config = dict(
    d_model=192,
    activation='geglu',
    normalize_top_k=True,
    balance_bias=False,
    lr_router=0.00168,
    n_kv_head=3,
    rope_fraction=1.0,
    init_std_o=0.00672,
    init_std_down=0.00475,
    lr_mult_qkv=0.4,
    beta1=0.95,
    decay_fraction=0.811,
    batch_tokens=65536,
    train_tokens=408200000,
)
Below are experts of layer 4 (counted from 0) of a mixture-of-experts language model. Rows are named router (the router's row for the expert), gate (a neuron's input weights, with its number), up (a neuron's input weights, with its number), down (a neuron's output weights, with its number) and show model dimensions 0-191. Each number is 128 + 32 x the weight over its row's rms, rounded and kept within 0 to 255. Numbers have three digits each.
Before each expert's rows: a language model's description of what the expert responds to. This comes from a sample of Wikipedia text that the model never trained on.

# expert 46
It responds to: Country, state and city names, especially New York, United States, California, Texas, often after a comma in locations.
router:090125155174162136170084166164125195103090114090101148143093166146086120098116141080115151115125174055157058193156129122131143134165165103176186078133113102096111171154171099079167161121179112131135132122167103144125140194103142111164155114129141104125084047145133180131103098155055136156093147122139133145115139143051174163110132100117124158155099122165138065140102182085164082161141147145144131152118211145166108122087140187096154101121138112081154106156112184140205129110169083127133150103104162097133154102117104191076163162148138150109154109162099114109155135110153135109
gate1:118094139118117121155064124130162147131169151091117080100116101131132114089107104201147121177132104110063056129109088063159098200167161116092118116108096067114136142132110147100059100161134123093137162128173098118143091150180108104099124141130116048150074110079115105142128153085134105115196128110153180078122181107095108092145118145142135113163106126149173144136126111114155074183162130155162158137129074046139113130150098113100125115121104139161146136108123091108139168114137122055157066145084169069135049197103160154134131119144142152115138127168074147087153197098100114104
up1:150132169112109181116081132117110181148138165093123107101175147160147114086111131108088138144134166146087105114143150096153051184124181159092113103062105135095106192189086090123079144116143104101112105124136144164118107180150132137134152072150102082169086132135089082235125105118144133176136123114098241128152101115097100087116173151113177086136142153122134185104162103067069114114110152128120134128147158111145139125171095160097098137179119134170148138117119109082138135090105165093165080151115183118120096113126137127158137106136179161161220181149068122101130113108125101113
down1:081167096127150045098117102150135088132110127107064151095153133130123135163122075121108097215139104126095186148134131140117129114158063141100131185103121141128162054098108119146117122160140140104133139127181103110153069138102087114106111156190116167174104105157138111140163191080151174107112155089127124139124118063160114206125185129140111147096138164175190120094141121169114119200165068138110114153138161114103122126171108159143160123113032110130142182123154076112144134154143099163184145088152142111103150094118202099143103098132198106140147132066120100178116099092145127099
gate2:073149215150124125126126188152121113102130115074110170140146122163140104136160134171099176142117101051173151100131120130164129106120121094082118149146112124169169182168198145107146152178120144121114063100139118129058087107173108129174070161111096049169107174111081142165179113125137157145135109114122167134105129090119163107155156110143133061121127109190141131127071128114205126094092093138174085165167115152105148133098090137099188092152071093138149129087155103098165087134161093122136123130136130118088123155095141108157141126138168092158153160141167107016142161153151103154
up2:102141163143170093117146121086132071163110120127146146105146195139103099161174099111104164163150114145087169121162127103143120104087134093098109165162154128109152133135145130066131136154064132114075180129131167089058137183136143167077077066122125111078156102088087094190074136133122224132152207063119129124162167101153161117128166117175076177078131105156115130081173172148096131157168105139131073144113120110097110100162117161091161146105142110136091094108111120176148127146129117162119097113139084041171107076126159130170124115075091111140136143134137070106122076107160123106
down2:102085165159134075121102102152128155088101151143105122153121184121140050086128107062164081149125090107067134157141114150148106120191188149185111115074137104140132146109145043120142123119110200157140052126177139115095117138109131143091136111131136167198091135090124098083186110144111133116082149194094146186143190152152146119093122129104136153079074161171153108147150139128120149118130161098162158120150140100143114142090151104082128191153078109109077152126083160077190139185098106188121082166152092114122127090178140142158120110132096064138109163116122120078149120105091146152
gate3:129127157120139110158081158145140138121093121100071143087056159193108119100171130128146102138128142110107100169158115080130125061139089123152185133126138116115143218136181122096146098130167145131143130123110075167175159136090110118108156173098137133164167119145139164109161099145116112157113123129177167109098134193111164140063150125124153085126096160078106100128153157132198123117174152185089077164142153130164142130123112164128139087113152103139218117117150220167113157151097066069168087132158165099081096155151087120117154115121126186102209129181104108105126185140144099078
up3:165137152094156107155058157148113164182126117078090142126079140157122085143161129119060136111121124102057098134137184107134181116148104165154127122106163126114122173104118111103129068103178149153146144149099036153166123134120108145095109180062112162149149126121097185164143132115118102144075139120127157147150122167115134129053148144131216128211124125123094080106145160132117143076097179138101073176182144071156159127092101133109109087122068130146174119099165164150172154179098117091187113153105171080087149102091113103118172098169100178115167173146095144135137135150147123105
down3:111104129091118147115199148132133173105153125206128121144138182129111196135075092117154133123073140113167133141115140116094111176146098110129127138081104172154030133073112085162134129110143117113105105149132185091064098165107147127145137165132169125080150164127147173116144109146129077130114070116194156123146102106083156136192130097140063208104145137145167155132059134077036122126093136141167123133067141160125116152152146126147129195152192130082087101123106148116146135108136087118103199139129095123154107102087141151166129181119185130117089139151103171178155122090097161112
gate4:133168121164119182132130125201114097099104114157122118109133138133128136143132131069139151051157128107146055133153086105147138122095068074142136177124105137092210160134176079115148130130119106121138155142121109162130083159050132140097131121174152096168130144111140103054122122103142123147139146088140111145091113208145169148121197112082144102129068141121145062107124145091116076135190122102146101123157119097111108140111095094103160091102139045127175117209076239131142108084167179086182114138146140195114174131121091123107120112104137130151163118151104156120160141100119150149
up4:156168098062189140147127171202091123087068141105114085133148155133123154106148078124177105139116116096172111183153081114166165128101071105175146117103121143175157166117141113156130147162140174172127127130130204158114101104026144155124142113106157048146127164122108126132119111054126098150175120110138140181132084130085104168106185085142183145178083151169058112116096131121113079111155128087114094124107131175124139158128088120154153091106131104129169114161079170096125094147170170155172139153124138184142127140075075091156099126111161158184168118146090171148119109113125135147
down4:137161116165101067176120192127074178129109084131073165109137090164179133086080154131101070115144173073142138084105182098121140148100133124110126085141135084119127096123157149085128082161177129133168110102138126119093189077090123107168136155049121132084102108095122169115124100132133132138094152104142103042120119126154089058114099164129117134181123154135140130139110120115072134094138090107125158096089147073173123131085148138164060127123142121169092103121173152077122206123193075111129142091142093089156092131163113104098154147050116144067092159175116158104134137163136118090
gate5:132094157146126144131163154170123091104105162148145114033129083159158117104148054087079127134090186130135154185084133121112132126083089119211135107171135128143127140160137119138085108123196146109172126114107115099123072139126148156133146095092048175105150123145114135163085157142093148185132139152097084200055167103132170098154078136204108129176143135141161146106130114125110133129121125095160129119186136170096077105129109143171154105125139132071145139171126180143162124137108103053106119132124140065158112107159165161219145132171151098163095136146153109099085140178102076125
up5:167181124109106171099096097059110138110135155094109143078144051154161133117127117185081106125163172114142087154116192141129083085117085190079150160149117099131073101156147105173118151132145170105124154106155110119133205132124127086167080121117110114150109121087135128149130133163127098141099160097115122136126124185134102098104108160115092119174093160141108094184126143107150164029113055095135112139126074149151096150166128094147106124145208139088144100174091117124114167115129097135105102144136142127172125076121078185190117086122089133112150201122180145146110130174086127038
down5:113173195155143096126157036128189166169116147137125123163085083124132113150123102121167159104172122123114098199093100124108182149221171057101183067194130146111133120198149142131142133170167080143123108115170131116127110103163134105185135159141177123181098110092125152149096144141143092147110157121074089187116144135106129135130117129112166149127063148128109071147155120120168128089075198112102135150072084120095160095077148111118131131091140160136174158141102047097094129096118073197155128158166134153128125130135080156137109141150118149114107087106142116170155145117160110138
gate6:127140125082132154191119161080132145139113108105112147110087161094122097158148094090101115131115160102149168146102109150202178155105202195148127164153108170123098133139114145118163092109104126134115090156117123087125092143167147060136215065173095117113079140142131170132106111072132160144151157129208177153095105154191118146149083164146057160145192068082080105136136116145167137139114129162108133117146107125137165117101123166121182127125100122151160143118111087139156121185113074108036175131148110091086128078116056094140160115180081115100104129065152121101140141118104137119
up6:135143115191093094156137119097053158134134136115138128095097144067092068081135096128109097133117130110155144179101102140186156143122174097093135115193092155145112189132162084134131102089152109082177152141183124170136115096151227106138192079151124125124130132128122161127087079081136056124075108130222101172087125152110153162157168180136087136174142134049102047125126133147102133093136148139110077107173133101203149129152115137141119095060115121105137164098082098144166104135129107117129091165124139093134141118192123149148162080149104140108123151086143171132123117140137148113
down6:122135134128106127117129141194141136196133170118149112111116123131162180147168143136132185076182143111169180139157137142124097147156146133107149110111116093115213124094087080151079207086104216112188114089110117042126161176101113200102133106092149182165193110101112124116121108114161146074091098140095163127147173152153116121141090082092161178060136093161175196104078118125117122121126176110097166151102087120132105183163140098095156101168117149126143148181181157128132145094126134121142132098119144136171150171130163112080082132100085166117148107124142162093163112106108153114
gate7:110175158153101113117162143171125145108115157157118137121163158101098110120137113168144075067159124094114147127155171115082093122106105124138175141135168148107101108089157131184128187110162078128077167117110124149113131110104156137146139092136104080129090131062095104135201121076124081095120135139126138097073131122126161096120131126117131137119143142144155149089108154110125142025060079091080038154120186136159107171072056124078108104113094159112172069108154118120198110129126137124137146160124181228101136188115124209146133098102127099072128170169113099124098110104121130113
up7:088109175121129098176128125129154147107091122134098123135134135157116169127154158173129114107153116053127147148150096115053117188111080109117139126163136138123108121091182090145160127128127175155119139124129140204116144086132185142106134079142100119121142220150124118163141113088118115102077169168094139138112131155116165106107050147157111155080092104085150138100170137120100182107080105149042118136145162169131144174122116102114149097165098159054172079091153141154087113150192124199116187079087148175100161138099135126117189150140145098091101217131149096131106139135142202107
down7:097126189164157141144114148077155085141139094183153128097140112158079109164116141119141105150112165094105170102105086092136074192103111118116142121130105118104132086149039146179068128190095169144130105142141148171108152093115138106132134090137081166121155158075145110118106087090141071122113148202139175135106084083122134089138132059143152186203110105111145092108166103167134203093123112139101093118102156128059128109096073076180083172131144133092181170103117139061116098073157108165123167148090129130107068150160114106182158166163120111149132145125133127136150157166134132097
gate8:197098114159108141129132087125112125180085174162195133058163094146118126075107124176187138113117135137208165133135121087155040116103102141110150194105120108083135127105100127158159170160163135163108171125154131061155099149089096162094079130122135126074153145045129129168210118134133058168104126177120105143144113121099100112114166127129079113136105108138138119153117144133158141140104126117183138122079155113125121109109097127100112140104128085123118049111141224159173146155147167148099150109079146097121076105157138133099162196121123104064129091148140127099129182093122120085
up8:170129140123095106113129149165144036151092156139128103090162119153091107115132076108145173189122203129168149107121141129068123133140138170151095195152096124074110092111095113165204125115061161141075156125102106077159201057098147103107111185149104189156189145140090113115165164102198128132094140108146086118126075121149110096145134114124167190146187148154117083121132135145150112097106127104146104100107133144115110105107133099136155173140092124133088104149137128129099152139189139059048083123115102080121106127141177126104131101132158151085126067092170082154086163139108146124
down8:127167138116112167116118098099114171084083123072145168123103083140108095114169191122101138143078165139138102175137182144196125162140132146112163125160171135085143156157105162140131147151160103101128148156140125160180178129113128090137075068106201057126102109129091140151079075114091115174130136162078130155069114171120099091086121082068087104091026149141107077121137160120147141109153107172109159169178159161094168147129119130125145121099136122151111124111165152119142130124140043175149138144131169162172097093117126118113142173125103103179160127125128111179082089137132039077
gate9:135152138187160114128098109163152128092154159144121136179165103135126160114090134181113152129086088093143108097107111120116128141127128098052174114216132092155120162149189127086142156156142181164175081091164155159100129163161170098099109097156114118182098103132119090111137164145079098107121153131162121116172141121106087143073152167140231142126092131086119080144153156159144150135148187107126147075111105149146144112094128110104118100191132115186158169123113174139103120102130114153123139092143121091106060160070145108098164157197090202180119092132145160084068126114143115212
up9:153122122098144062118179153128086116139119128145156141141097096146101132137124104113149104123122137145136112078092082177138199160144074071168076127131138083140140105155075169132101137129139151089082085110135160117087098128146144118087146093131179068114180198137131165166083142117053072106122156116134149166086081089121151131133136129115168169127173114168132166087195074106114116065121086083133150152165110129157149111154126135121152094145161120132150180147129143080117059182135117145084034146094066145154154149140123181099139179150199097174122120146193093074119113114134120139
down9:133178121161061161152110160187129148097113117109108151161083130160117154165139123097108110141118063196068120127063123116165129120070139074155167100153050145068084134165145128144123121127093098156140145142173095125113092156141130131140113133182143099148107149169164134073111163213113123066143159143155160089087123135102119180092120088099142094173158134097069152072081145126150150129102140129163150133099132114127131128130091200110139112172174077093124144102111149142094090094135148087081157118033137073111098115129151151075133140141110193116125188103106126128092119140096130202
gate10:104092073177082152135082114149117215120160129118162128131131085075124190090150106180107155105149155119154140113129075123127131138110165096142067123127106144096146147087114105092096086088137161119101112112084161120126109153106173177090203095167131075142106091083081155068084101131111103104136110114145057127101150187086134095160151145104112114168131125095132126149111193153148118117110171117099187137137123134176131131157151113115097115104188060111173146201128121065197126082176137126096173137112204141098090113128090106162171154138091124071113148140086100107130162135162139166
up10:145141094177126130136122121151151177152127143147133076125122129114133138123144105113098177168104143175164198099091102119100055087172132151131141152141121161112125152112120080074127120107116114131133118169107121134124162146073170106133165133090069162098124131064155172204152058157137153084113112087151112102142095132111116093193158118117163110061101132154157179178088092115169086125037175115189169126133147165164162120129154162153115073128206158139049153130116150114119137114120156097097145111125176172147083192093130140106166145133153075136133073158125107080162161122147179088
down10:112136118078178160158125119103116125122163105142176064123110141153072153174165168113158099064193078154128120105163130152087096121126128127141096179140105154107079169152151133119172172050131143087102151121165112096124111146193068133088129096141141188154115128109166173124153125088123070086088146155158169128168127164109168166094142177133160208136118154158171130152113094162064094095132098118133077145049184125115131146172079106121145186146105138094097073115123111112125123126121159101183108110148080105122072142142123097130085082106131143151082111147174169100191124077127112135
gate11:152145105130048146123155150134163164161144097114189131133112126123117115161126119105146154146093159190113150172094117083140165134096136138140167160106141100034167124090160134131176083140115133057148184153080173141193175132158128170123118122129169083133148138140148143102134092156084169123152117162146122086023110110063162110055203125156125157115160150102127107147144136167159145142156158158142129108129093170164114114145112087169134161039105123144136113113121145103149134141114131155152184154141119108139134125111148171100129191044089192128036110145137122132144172089138098125
up11:086104121096203113140146162177116092115125199145088113128145149091120160074150108119103128110164118068116135136147145165131079133143155097128134150146123161155115094167110123138072149147094094191098115063166053091070053100099093130132121142108110119191158074087120120137115114148162139093117116057128116142183096124168110121179053180079102107164112108159114159047097084141102133171122115112091167183154105091143146170141149134096117105175159074154084124141146098114147156119173174126130114144104124134127134110129135099160098052183091102081195143109158169126115104140152136092
down11:101111105093113164101151108161145197161118113131133142087129134085124165172110142150207082111136125154096111138126137095168135137142137157047166129087139112158124072113202128082093127109107103100131065131134114134138079154163057124195119154149079149085107175103147158125101158148136174118125163141118109130173103119155124107108152099096175140148103163110126140154085119119145183127112130133107118163166126093083110087183126105122078053196105118138108168188125133122162141045142126147167092132074073117085149110107109126145173125145063120088121153120112221125104140124099030136
gate12:128155108153073119086119120119099061091128143124075129081115159143058115153131144130048101086166106133093136085087137131191175162096100130136116129173136087153097154142156116145094127143149135119145106146095169148097110068096132061073208141058204130106071102161219141159154127115118122124143129150170145142148163136126092160138112099131157182164060152196143155094142172062097130113162111151160151188138126156148067122101102119130157111133123156207157166134090112120090117132121103075152174153145127162114155068137100157113118089129155113124128145120134169113139128143159122070
up12:103184141102167099120110126136085090139130114119099132121093148105061150160153035133112125138127115123088131097138110160110183063124111126129118079163121088162134107197114153138083130140137101186124110147125126180153179118189082164136148155127177161126111135136132122106102122108077147134142134166134123060130224205149076085146096097119166176093105149227079177170140150090130133194158131118135142193105139152189112131117093136130143132137189133151133144157161090081145138146096062160130104132133137092115116136189084172116116092127143164119155160085162153173103160122113087142
down12:107176124160136157121092112124107187169152148080144180099123123135153115126174119128111087120167132131152107149164137109116162099132189148126113109033188148098110138104115123126113156096126131115125113126138123117144095153181146149108088110127081143206149119128149151187092100155102129216073139161062109138161093140145109160080222115120078155117079134098086103123102114150185090151089110171137138114114145106156110119123133192103098157131136057107178137093111106042161136148144133136202142143181103122086189130100130068090152179083134107102121078101079102119169098166143118104
gate13:147144114131085126136147187115187110168133081074106113087151124130138064090160090080152116105144162127088176147089102160149138097126138183200125099171124136132102124145085110108215118141071103123085131132083081089097119141175134166166153096104098154181184150161112109154094140118097173156107083104128184201135150092164147115112118139132175105145158156099075123073107152167083134157195115154128137148113091102173163095154148127109071117172074146149092135094195142160158110162152151107129088129161093118097071078095098114097135114095133151043157106123110091110110141105102159128
up13:073061159146163131108142133151150118129146088130188122182153184092117144130121126229142159086112123172101164105170108140113105108154127088125107178097103138120123151123091119153064122144138214120113117132066190149137153170073106126075126087119184156116066135104144099098116121169128124141118156092156060132189152115109154119125154158103157077182035110154146125145162086096099114147126142120123112154124156117099088152103094146150113182118159125121109176142132118084087136067121129136102111144144177073125056193146149129130134103125157158149189140151080143123147083106124086053
down13:109161078089181126140159136165149064157188114087142116119164119150136123158094116115128068095115110137150143190124080157151119133145116140137127159214096111133135131175132131048115110067116148075128127121118158034125118087129123195107131143122098068100168097153102097186155089128148193140225095095161167130131109118105114178116123105123066083074148155058137172073118153092118135140187117117102111077166127100131101091165099107136132167146077185108130142138128159133112128140182173150105098111148129071106124157108185129122155081133150124155123133141146156121142103068156123098
gate14:128086127089077104163084147136144121153114126151129154110137110089115123111157154163146165162083182140134109119115127120112119180123159091158081172116123126128164138191140101141164164089108125161079035148097154105122112090108121135147159146145073137095076150099110077124135074087183104150072162158152078123157088175097176182116115087123160143111048141105113145123140060145179108146088142110123105153128115072145179167145085139067142097189125047083128096077144179121155112103184154109098068101116130138129152194127133106139131136209173114117140178128107099140148185132105134131
up14:154112136124132156108157073194086181179096107160155097109136111186122125146118082120166152091165116140105112107121158127114123044167131112162159141123156117099147135161112168127120088099204154100137188153174120179140133155176140133144075167109064172145144113173195173135134170141066154118187095142174124142114142095146108091116103151169140146182141068095138098182084154127173122159185121140150152109136205108120119174173113150188128150132132184081131161137111082140149124168140088156182160192092129144173142101142133086130141142097099184140096093115159164107131071109142138107
down14:094143145132126120153156110114134106108091167151139156071190200152172164105170164116121149138122160169132178165182067101052111154098093147155132127090084185164091182131106110190157164134154196133140125107113136185101121030173131161098067113176135150119100142103106102146116156071123132145140139136129148131105169096112187109142151139138093108073158162152103167094131096181095103133111129117113131080122130126092151124144110105138186132173167040106064093152132140144136103149106187097078096132139130082111125161090173142124040103141149126157118135152149092116155168160142106132
gate15:084188103161163091189100174143110142190093175046089142144138119132063154089148083132172122145089104118166102109109095103170137102155156165056141126047150130134152137132141132082079111156219123113173151114106116165128090110152135106100213114089171124092099124123142124123125098118145087101089108133163110135115164170140123154164106148158132089084089137118125131087132162109142189128098158143184121155078092130134113037100136152111152096091170120111169138126139127151172128120133143100134122110126153077150106120145117187154183124095126168103194110100110155124081189090140098076
up15:146049088096127096100119096166165105099133129170167153132085142140165065174162155097083124155142107161111160131118172154087136135096116097131121192183119142138143121140105087174137106169076146135132085105135165101179134125103113154137082169143066140125166155142139108097110112150132174134174152111162115156141097119121140124126144085160118194172154078088164150145087108116113051148129156102144087085115141159172148173161128100125059188155101124139085130121105123141066139179126068155149132158161102184138142164102121068096113115172132135135003102115174097149144105148106129198
down15:119124103112068137106158117123105092094142126070133137094169125144142148087189134097132107099063155161098108128127114099161118123141092215096199156141192109142070140134102187090099169123119137104177077120127117183143151052117123150098078116127169141160121160178124109110100140145166154111158183156143136141173167136157106125175117122160114110096173077093138097127134156200140179116069167126117133124129141141075124127115150095136099100150128078159189094048122148172160100131148164088120060099138176170192119118150156115128152124117157125197183142148183144123114135132205126116
gate16:157112072091131139137196149114159105140156073096175144209153120148069164128128099162089128136166116140129132105094156122117115126090093127108097132126123192068134139161161121096119122084102113165171133175109218111104129093056108126187138085150102171139198173105158122130136138149161143158133123170118110144130187084149179163149126125119112122145152157162105118137085093131179117127125134088148127130156166191134144132111128167193184132121156112178162092107163135099097109181151125124162087144145092130105123112103183145108132155142160143161214158144026161068151111103081120077
up16:083157073121088176108110051067120164117131152107190129089123094165156110192115098156106107153094192117139156146133128141130129118114159092115138096111100085146128165132110177090119111114179102131169082084114121143123127192154137130127161218114156138090085150072126122089154120134107153092097196125143153146157047100141151076118159162175143096074175067086137132106140172109093090119166144098095150153047113098099034107130109078101144109097165127132188163106124121121159132145099097100133157167096145147098150143132064099091128113140133101111108079159128153150162120130138082098
down16:095108175084040138100138136130124094074162140192140137121134184110144119162107124116184161122143148069127073141134070064170189161180039135133134088157097101121078126074146127198116117156140179124188077093167104129113151105107123129099172142124119143143178095148118159130126086082140110112125126162148174140103113079161097132120092214101166101115137134130113133190158117128121141086128108097176159167073095104167140114106096120155118139121158187082100158127086135132116188128164127155134102052090090097125137092107115123075139122091136143104096117119094175096197117125113117120
gate17:115123123135122128190144138102154150116133147118091198124171166126140105094163103148098083181161167133140113127160174137177074091066115132184130140128151125151202156122133093111143133140107150165179110101183119101130148150111045134121094070116111082144060135123082100152159052161107158177127114122149121154124155160124213151160140136082161181144122156162136123109114202106136108162149135137084125114072151102131081146126098141107116104126163127132124117115142149162074164077129086115190104134142100109100114080134151178166191134173115126119233109075156088083144145089176143134
up17:123136121108132154151133146164080120129115148170115123140119157111085120124160117106181111139113112113220075138089111155143140212042120093137131147135118098144126120093139096139135151154138137193185146118165081120155110172121146096155039105163093065117072027137146096122140125105166117114152167171096092124132101123110130061140166119136074097116160109146110148124126160138156168119120134143163097157102195069116156120147118127069085129085086143144118115144122044132154100106127105160176203128111137089138167099075117093097168154165114132162105149161105106079074138150159144061
down17:134132177117073088091099078123114135106103110113106099182169135144125170167093078131177103141093146123130128171159230145114137148133136081131120137086077097073117126081102153154107165127081130065099147117097094148150138088157153138113181171123178132111107183110142177150116129167158131156152138131126128103161124078114106141146084146119154157117108165095135165093149169111116068147193129154109096104124131175147152199123075078216092104147141146140088093123147145093152126156129156161126130165089186100110109091055165096112140086055124141079092100174103115157104182090152168100
gate18:132101106145077125127119177142128120038112184109130105125161105136129178079161114115077166156127144069145153149164078128157105130110124177186076151148137084152138165136150085153100182068119113095096105157092172160158166114114147108204148126191142116125120149179169157114110106143092122161198166086151121112130125083097110168192171081169158093071141176125122082087075190113098126096119136151130066159153204092066111123144147158064179131155110135081167110074110136160100108149117075132119120120146146138108075101076139127142129126146145122162153132129109132119147131125154128073
up18:134149178090182171109152118179195118173094159090065137086168110128120156120123155131142149149141173124104104077083072166114159136103147136172102103030116092146154135087154081167054166207133093097032086166145128192125063135093117146134089128168096143081144086120101190189098094141161133113150165099154144137094167146156165144166100075099173089161123135126160137078131101092156157132138124122159131165133112097153098102148126145167111141147111128111112126120095096155132120168132109093170096135144121070155128139117164129120086126145167131122094108120177136143175109192093148116
down18:126121115166173045033117116055137158148136148097126158111160091148120124131130105133105104085127144146091101086135125109115122092156160096135138130173198115084108114157092104101047167143194108132090090124152065157131138147146141091143141112078094140159156136148146113053098130154128183062144144139119064133109107160144102116102090145095119127128124134057118158077133156088126092210147147086121067193117124112168158120150150180159092147061123124196105193128110129090166133158132161134114163136078158167168128136100136151119123156168118126120137188139112099102155134071100091126
gate19:099122119148111119175102190174104118098156103116091100197100163135166120104164135113107129087110157071170148126088144093154146094119134133155110075124109151085111151063112110094114169101157131099148133079120164142111096142149126087093177151150089073190137091128140106075113133130038115149097151151184113124151177156090176149168175070130106110117097179077118065087155124107064160160080093125164127145129146076119110179131095138136187055149149123098125140108122158129089097098164104110161160171112144112119202071150130135184103147171132153109179126153142167097165150093140086158
up19:114162130087121147123126098049123146129128150134130187125179142153138138102163109165113154168113124114141093122095131141108114137169125136165168114133165080191151144202122154149137123154116089157112083155105094126071140109116121182178131179094130142064084135135121166122147115100162199117135128106136099107138067118139129117068134156107091140089168105106083203205152147131153121097109143131154096110164112209146116090107160137194070122147118132127094066167141060118142158193072152126142066115102068165131118124092153183150141142090112102106130191178102085108127093090055122118
down19:124129103139168187161081121154094133114145049115156132105090181140106137128113086136087153181110108125130124178147133085091086129139085089160134100117176091121091134175116076073133105087214149157150137072145156075096121176136097170077102171111163108177130061151099144055108143147138086136117110172156175101067188204184180131093145139154130121141139092129201099127088082162180158145147181154137094156106127140147186125184116155099138178149174157155131134129122135144097091154140124133124117130132151128173139066162158156120144108126192119161091103118123168142130119124104124141
gate20:144096117128174175105121127135088161160148151136132099105118134132137087111129117085145157107085085143151058131189086147118108099124098113183158091097127110120138170130142123163155119200158149075113171164125106122188104151144138088138129118076082184164195090179129075148113137143108126120102169153149114151139120146192170101156113148166174104133141099154136113182093079134141068146164125174111144105038094132136109080144133118121017082140125151076134130162099189142152187117185065151119135109083128174129148130156172100132116100108144154149116157140156151134116073188084159176
up20:173130157117099158122117134174199091132135206139147182103160148108139114126127142085199134118114151126120074120180125056167111106144127149160163120084145128170097168115140071099128199153118117110075162109126141153122095195159138088103101091150099164157112145142085100095159079127110122181057143176158155162101180178151111097114067148122202170138120191113068113128158129147133143149202093133128120144078149130107101099118129164116124150125105172103120106117099164180080117173190111112167137153116148074090116091087183080159126138118146204134128114137167144105123107124143121089
down20:106142120178103122124104177079104106072156088130118086190151152159145134158126124096100178134140179143177183158096129141130168180119119116131163091099151123134119154117103152117170118156154151106169058082174163110083137114101155187110086136137178059155113132120176156158155161117134114122159067113118050121119120109136156146170110106132093092154112080172125181160106076088149104129113157108144156154146153118126108079117127127123122174104124162171179060088206087164044139117077130084138143145147153153076105091105126123147106139137136104134146093058088045109093148085140107167
gate21:135049144142116149167103130109119165165056145089147089133052172144138137158112079132089113140072121115114098178156103144138155094092116125178151103115190135072184193149157091164176136093157117086132152089109153109199115101121127154140161142135141116082220181149114135064117115158096137131131112102147133134102093176132151147145125120106141092104149140129073147090158105077148095102106129130164141143122177137122155120101092173098052078192136137093158053101124189161163170097138092097134134159167124149072111160105124072093136175120112112104168148123099114074177116135141129133
up21:147113104170119119115128138184163146138120132172121155150152172137122187164130202120183155109117109144127172095119165116096102116164113095083117193099105156173109121124100242064123084137127161180171132142165116147150113154156132111131144132095096149121070175132121115183099131126158151146116078118140100183153100075116162183153184175158100150117110096172155134081112124098195122149075186102187067181179149122102163180124085115129191151124149127112169134099164112168136122096156117102144116108129085136139208131110128146179153145144154150098101115139130164068173115126134179106
down21:121146143091150069118166084111165107119175135153052088177138102195182141071135146120192155152173126157125132199094129181102161116106112140091144180141096093118161098085108165090109157087117107105134148090148134138151122154092114097072129143182162157133160073139096138168101146154136152140113144130120084117162117142148102060140103074100125100134091069104137178137161108182143166102178136136119108096214090166130138175130166136145108131159171079201132158110128139134095145096142114187115066149145189114148107120105096066084125066104170098122120099136098095116148146158172096121
gate22:114073196136153045198162071141095098187164139112074097124107115074127153107142174122161146079137152113178126094147133109118148170116142165158072143094140138108158128104088128113121149137148093074056092080135167095163128104084173124101153119073122056104121131083119094072131159139156185137100172142147156118113187131113163122087137124114091091082119117133105111142165177079131137147195119104123113176190190189159090118159153168068099087170122131121150167103119122114155137101104127150099165136138130165115168126169122156073104096171160142180088136109096164117119150125134098149
up22:161159093127040132090074135103129164182085162104146152159133160174120140165106103199121151157126099132112091153127085120121093085166161113153108196066091138157097187123093151137113090156098140146188191211074143092129096125152104075112122137104135186133109171140078126171067154102131142144091103096161168111135077130101158137119126130171126118202134070122116121194137204130112094130142135163124112160138131138084127120102132091169130111146084057163093108112135165089129118088147153127121098107160097092153140133153136226133153105104130131124057119145137162162127104137115132158
down22:050177141127162152123146117111084092123096130177128143154103157144117092105119128182136061094113123117108101158182136114144128174116140100129085131130135138134150182059164073134188174142155067157145119110104135120097126141118156146101148104141135113148126146146146127118072155141078075137143159110161097052159148127044150112093102095148118127103155156124159125107137082141131116136128119139157146115170111123181120163145123089182144098153144119000146178092092181174144112088138129145138226186090121131171122144126069145111122169130130134062139148154163102131151145118191171086
gate23:109117103152142135164103131151130146112095133126174128152112073165143068178128093121113174138127143141143091200123134107095196161125173145144096083075108136140190163109144125073132129106116082095147129113107171181051122168179163144153128115157134115142120104123105112179142169148142122056114151148185140165095145145089161153101091119089108145144134110138086114133087137158085132158149097147188161211120177050135195097147178103082084131164133065106155100058101126139123113116109059135094132186120131100092172147199114122096167165149119124074118113164128152157121125103173160100
up23:053119098161124150170118134129116100078109109146135103172074140125085093192131143190121175068145147131141127182120096145107165137156147133132129056128088112080206191108182186101105117077080073151136092129143144172073153138106157152143163092187187069127167129106065119144126119110110126129123162170208103156108169138112099150187145118115129141161139125137154157096129154156081110110137135130148122196168158101058118151117142136124123131114135081102149106093112115147116129113139109175106163141115093163124158160214094123097152146146088088083071171129156126102129131095192156130
down23:206117137144093094130104129196138102125164114172129133086136077125098100119088101073172063166155084137147189128074133075110084120125153150068140170166131119112043098124164103152089151099153105112134158151097109140116113084129100108115116166101105158136165134151151159043152123095179138113117122121096197177169116159133104094102125048141171167121090124112153150139160143142176091102083140127110157083143042144111105101189141097123093175153131139118133160075150126090160111194124186101136098086103128124117112157095149180135103136136121105099160129157159102159133072125103066144
gate24:121172147133160171153178111100112201135122143145120167124111066154130130110143173111115169110108063118132131105134095127090093148087123154137096142133147156087093130060127123172142095097164137140136126079187053169188116184168137181102097109118119154203129138114145082156074121151118170081144113049084116122176192097111126121110139165098109099135169130127122131128099110149152119115130102105151160148083192151161153095139097166124134047143183158152106168173117099109085131080143103097076143125145179166099088165126134147092093155137136095183082201042112136141137145120135136140
up24:163169154152108136089144139078151143104129163128148073139180138102182107146094105160098129070163112141146116155123126161197141109143227112145135120132132135149099174240136131107121094139084147106132156125107120179061123082099078150153151115091094138117163115139096141143148101148137146151165114197113133142160082139161110166133125101180135148137093131101140140091116115122113152092075130135143116108161070141109153111121171128126155157123101070093158110069163148114097148121166097150140139161134136113198166111075168096130126168098053100195173065161159094164034103125151075131
down24:173115197131160096137064078127141181131198163166106135055099154118122132161202091146129110117109068082122119042110116130144157168182107127150140173126099117083132141053179142153087140106135192117078156130155129130181143084125105057205125145110100147109144147094172159153178145162191114112111111108191117136122120146099153096156157134109118105156110141086090184106123154119118071162145107133121108187158135139111126128147149137112109146106102137109133152175146089162131074136104166117120128167152142121171116122147113125152111113112108174131105174207125141152134147127079028110